Experts of a small language model.
Experts: 128 experts in each of 6 layers, 32 SwiGLU neurons an expert, 8 picks a token.
Training: a variant of Adam for the experts, 804M tokens, 6135 steps.
Below are experts of layer 5 (counted from 0) of a mixture-of-experts language model. Rows are named router (the router's row for the expert), gate (a neuron's input weights, with its number), up (a neuron's input weights, with its number) and show model dimensions 0-127. Each number is 200 + 20 x the weight over its row's rms, rounded and kept within 0 to 999.
Before each expert's rows: a language model's description of what the expert responds to. This comes from a sample of Wikipedia text that the model never trained on.

# expert 11
Description: Colons in song durations in album track tables, like 4:34, plus opening pieces of longer words such as consid, beg, appro.
router,206,177,218,180,185,198,179,212,193,221,169,185,221,165,208,178,221,206,231,187,213,189,207,210,221,200,213,222,205,215,176,226,199,178,212,210,217,167,239,177,211,179,195,184,167,207,212,192,199,226,226,171,218,195,225,160,215,208,194,178,232,235,212,190,213,208,173,167,191,196,178,165,172,213,184,182,216,210,152,221,220,192,212,165,238,215,172,209,199,173,211,218,177,194,203,202,217,221,189,201,184,223,214,178,197,184,190,225,190,197,181,201,200,180,217,178,180,200,172,205,228,197,228,248,181,230,215,189
gate0,232,181,196,176,189,208,178,175,209,163,224,201,226,203,226,195,208,199,219,211,202,187,191,228,163,216,172,182,166,207,203,239,193,149,200,205,219,172,183,224,209,198,211,182,199,209,196,195,223,183,208,213,170,197,185,198,212,218,185,209,207,209,188,197,188,191,177,166,212,174,162,175,169,200,211,190,206,211,184,226,182,167,202,175,205,219,221,199,179,161,210,214,202,189,211,234,205,176,207,221,179,201,210,181,155,188,139,199,180,210,196,214,168,200,174,191,204,228,181,192,197,182,180,188,165,240,199,204
up0,214,195,206,203,211,212,193,194,210,176,246,213,211,195,201,171,200,233,228,205,215,198,200,208,186,226,165,206,153,201,216,234,166,167,186,206,201,193,193,192,186,194,198,199,185,217,184,169,225,198,231,191,206,213,176,218,203,204,190,202,213,203,183,202,184,163,188,184,210,162,205,214,177,188,211,210,196,214,185,210,203,183,183,162,191,201,207,179,154,148,208,202,205,194,193,243,218,158,192,211,202,182,224,197,164,198,159,202,198,202,182,222,164,194,186,196,223,217,184,235,206,205,204,201,153,248,183,178

# expert 22
Description: Final pieces of set phrases like addi-tion in In addition to, order in In order to, accord-ance, plus which and sentence-initial It.
router,206,173,243,179,186,198,166,191,195,205,181,200,221,193,219,187,191,179,236,200,215,190,221,217,211,159,203,209,210,221,178,227,210,182,215,227,223,202,207,187,211,165,232,170,192,210,219,196,205,224,219,198,222,187,211,178,217,226,175,186,211,224,218,185,210,213,140,179,210,216,195,164,208,220,179,165,239,223,165,206,218,188,217,204,233,217,207,194,191,191,193,228,187,192,205,195,230,211,203,205,193,236,205,188,197,172,202,210,190,191,193,172,191,174,231,187,166,204,159,216,191,181,218,203,170,214,222,178
gate3,182,206,207,178,186,221,179,204,217,203,199,205,219,189,221,164,199,198,177,200,192,186,213,196,182,159,206,214,177,185,192,197,202,199,198,217,234,206,204,202,197,221,173,172,201,198,217,153,215,221,191,249,203,162,204,221,212,213,197,191,195,194,171,218,191,191,177,173,168,210,190,183,194,216,195,159,177,203,182,238,183,198,179,219,170,195,177,237,154,244,216,242,193,204,241,197,191,185,219,191,211,224,203,191,208,211,187,213,251,168,188,194,216,236,225,184,207,192,204,194,179,208,208,209,189,182,194,162
up3,170,227,221,230,211,199,208,188,212,195,204,190,214,210,185,210,213,214,243,183,167,179,189,202,188,211,201,237,247,241,205,210,217,182,197,194,220,226,227,222,204,166,192,207,194,218,191,219,223,192,188,205,195,221,199,214,230,199,182,229,193,188,253,171,227,209,189,206,193,239,188,178,234,190,231,206,215,193,197,179,201,221,187,203,216,186,198,184,209,200,169,182,197,203,175,199,180,153,220,211,224,203,198,186,201,223,209,162,184,211,236,219,175,247,225,178,194,206,206,192,217,175,234,191,223,181,197,214

# expert 9
Description: Counting and ranking words like two, several, first, only, plus mid-word fragments such as old-er, t-op, H-ong Kong.
router,206,185,223,190,189,188,195,230,180,231,175,197,196,191,211,189,220,192,228,190,225,194,225,217,220,184,224,225,208,221,187,235,228,188,209,194,222,145,195,193,222,174,207,188,184,217,217,167,191,211,221,186,228,215,231,167,216,203,186,166,219,234,211,182,225,216,191,162,201,197,178,177,190,213,195,187,225,225,178,223,232,188,228,185,233,215,208,179,218,185,214,201,188,203,188,189,205,212,217,205,180,207,197,186,200,196,205,214,205,204,194,205,220,156,221,153,166,212,180,212,227,197,233,234,207,221,230,173
gate1,227,217,187,222,224,220,154,190,201,199,179,242,211,224,218,189,213,218,231,167,205,190,182,223,180,186,171,201,240,193,162,244,190,207,201,211,201,169,183,189,196,227,238,202,201,206,198,196,211,214,223,187,216,188,202,201,238,197,219,180,228,188,195,190,185,211,188,155,202,146,206,202,188,209,174,209,205,230,173,178,197,189,236,211,215,210,244,183,216,184,191,204,186,206,183,200,215,208,239,238,219,190,187,199,210,178,213,189,203,214,209,166,172,181,199,190,175,191,170,203,222,218,192,182,196,221,200,195
up1,250,189,173,197,195,218,193,205,198,203,205,209,185,214,232,221,208,196,181,209,223,223,234,204,237,197,222,218,221,192,167,203,214,188,209,195,212,190,197,217,215,216,224,181,177,201,183,239,205,164,195,242,174,202,169,175,188,229,185,185,196,190,211,216,185,207,228,226,203,192,184,183,206,232,208,231,157,205,222,231,199,197,196,203,193,198,204,219,184,226,214,215,190,205,199,226,195,228,222,186,172,174,223,214,255,183,205,267,178,214,195,205,201,218,181,173,189,199,216,214,182,198,199,214,193,205,190,163

# expert 0
Description: Word-starting or inner pieces like arg, beg, ach, ac, inter, plus Arabic-script byte fragments in parenthetical native names.
router,219,187,212,179,170,209,169,221,199,209,186,188,214,199,203,194,216,161,233,213,217,178,217,232,199,167,204,222,218,200,178,216,202,181,207,218,206,204,219,183,201,179,241,181,175,212,215,221,203,230,203,185,213,190,221,188,211,216,183,178,216,232,215,192,202,237,155,168,179,215,182,185,219,208,194,169,218,228,173,229,205,170,225,202,252,214,176,208,201,179,206,224,173,228,225,179,222,224,229,203,197,214,217,184,204,182,225,218,195,220,193,192,214,190,216,185,172,203,176,212,200,185,229,220,172,203,224,169
gate1,161,191,235,193,194,197,188,222,181,216,213,162,219,201,195,164,204,195,202,223,192,175,210,206,183,212,181,173,188,211,205,183,213,191,175,209,188,192,223,205,197,192,187,195,170,191,198,224,192,205,154,209,203,162,203,191,182,209,160,159,210,191,197,233,218,218,189,152,170,200,179,205,183,214,195,176,214,208,184,199,213,165,226,196,230,212,204,223,191,170,249,196,199,233,189,196,230,198,217,216,206,225,211,189,213,209,176,226,230,240,176,176,231,206,233,182,164,201,154,203,188,206,199,203,210,207,208,198
up1,242,203,166,209,194,190,197,162,201,174,185,224,214,167,209,237,180,181,181,198,203,216,195,186,212,178,211,244,217,196,214,224,205,198,244,181,200,193,210,215,208,175,212,223,233,214,223,185,210,186,266,188,194,195,197,202,207,190,218,249,215,216,199,155,207,196,193,225,216,193,223,195,206,206,187,209,219,199,224,197,206,228,181,185,192,191,173,178,225,181,153,214,199,170,214,171,177,207,185,197,188,192,198,210,186,183,190,151,179,170,231,208,198,207,207,184,194,198,205,191,197,169,208,180,169,206,201,217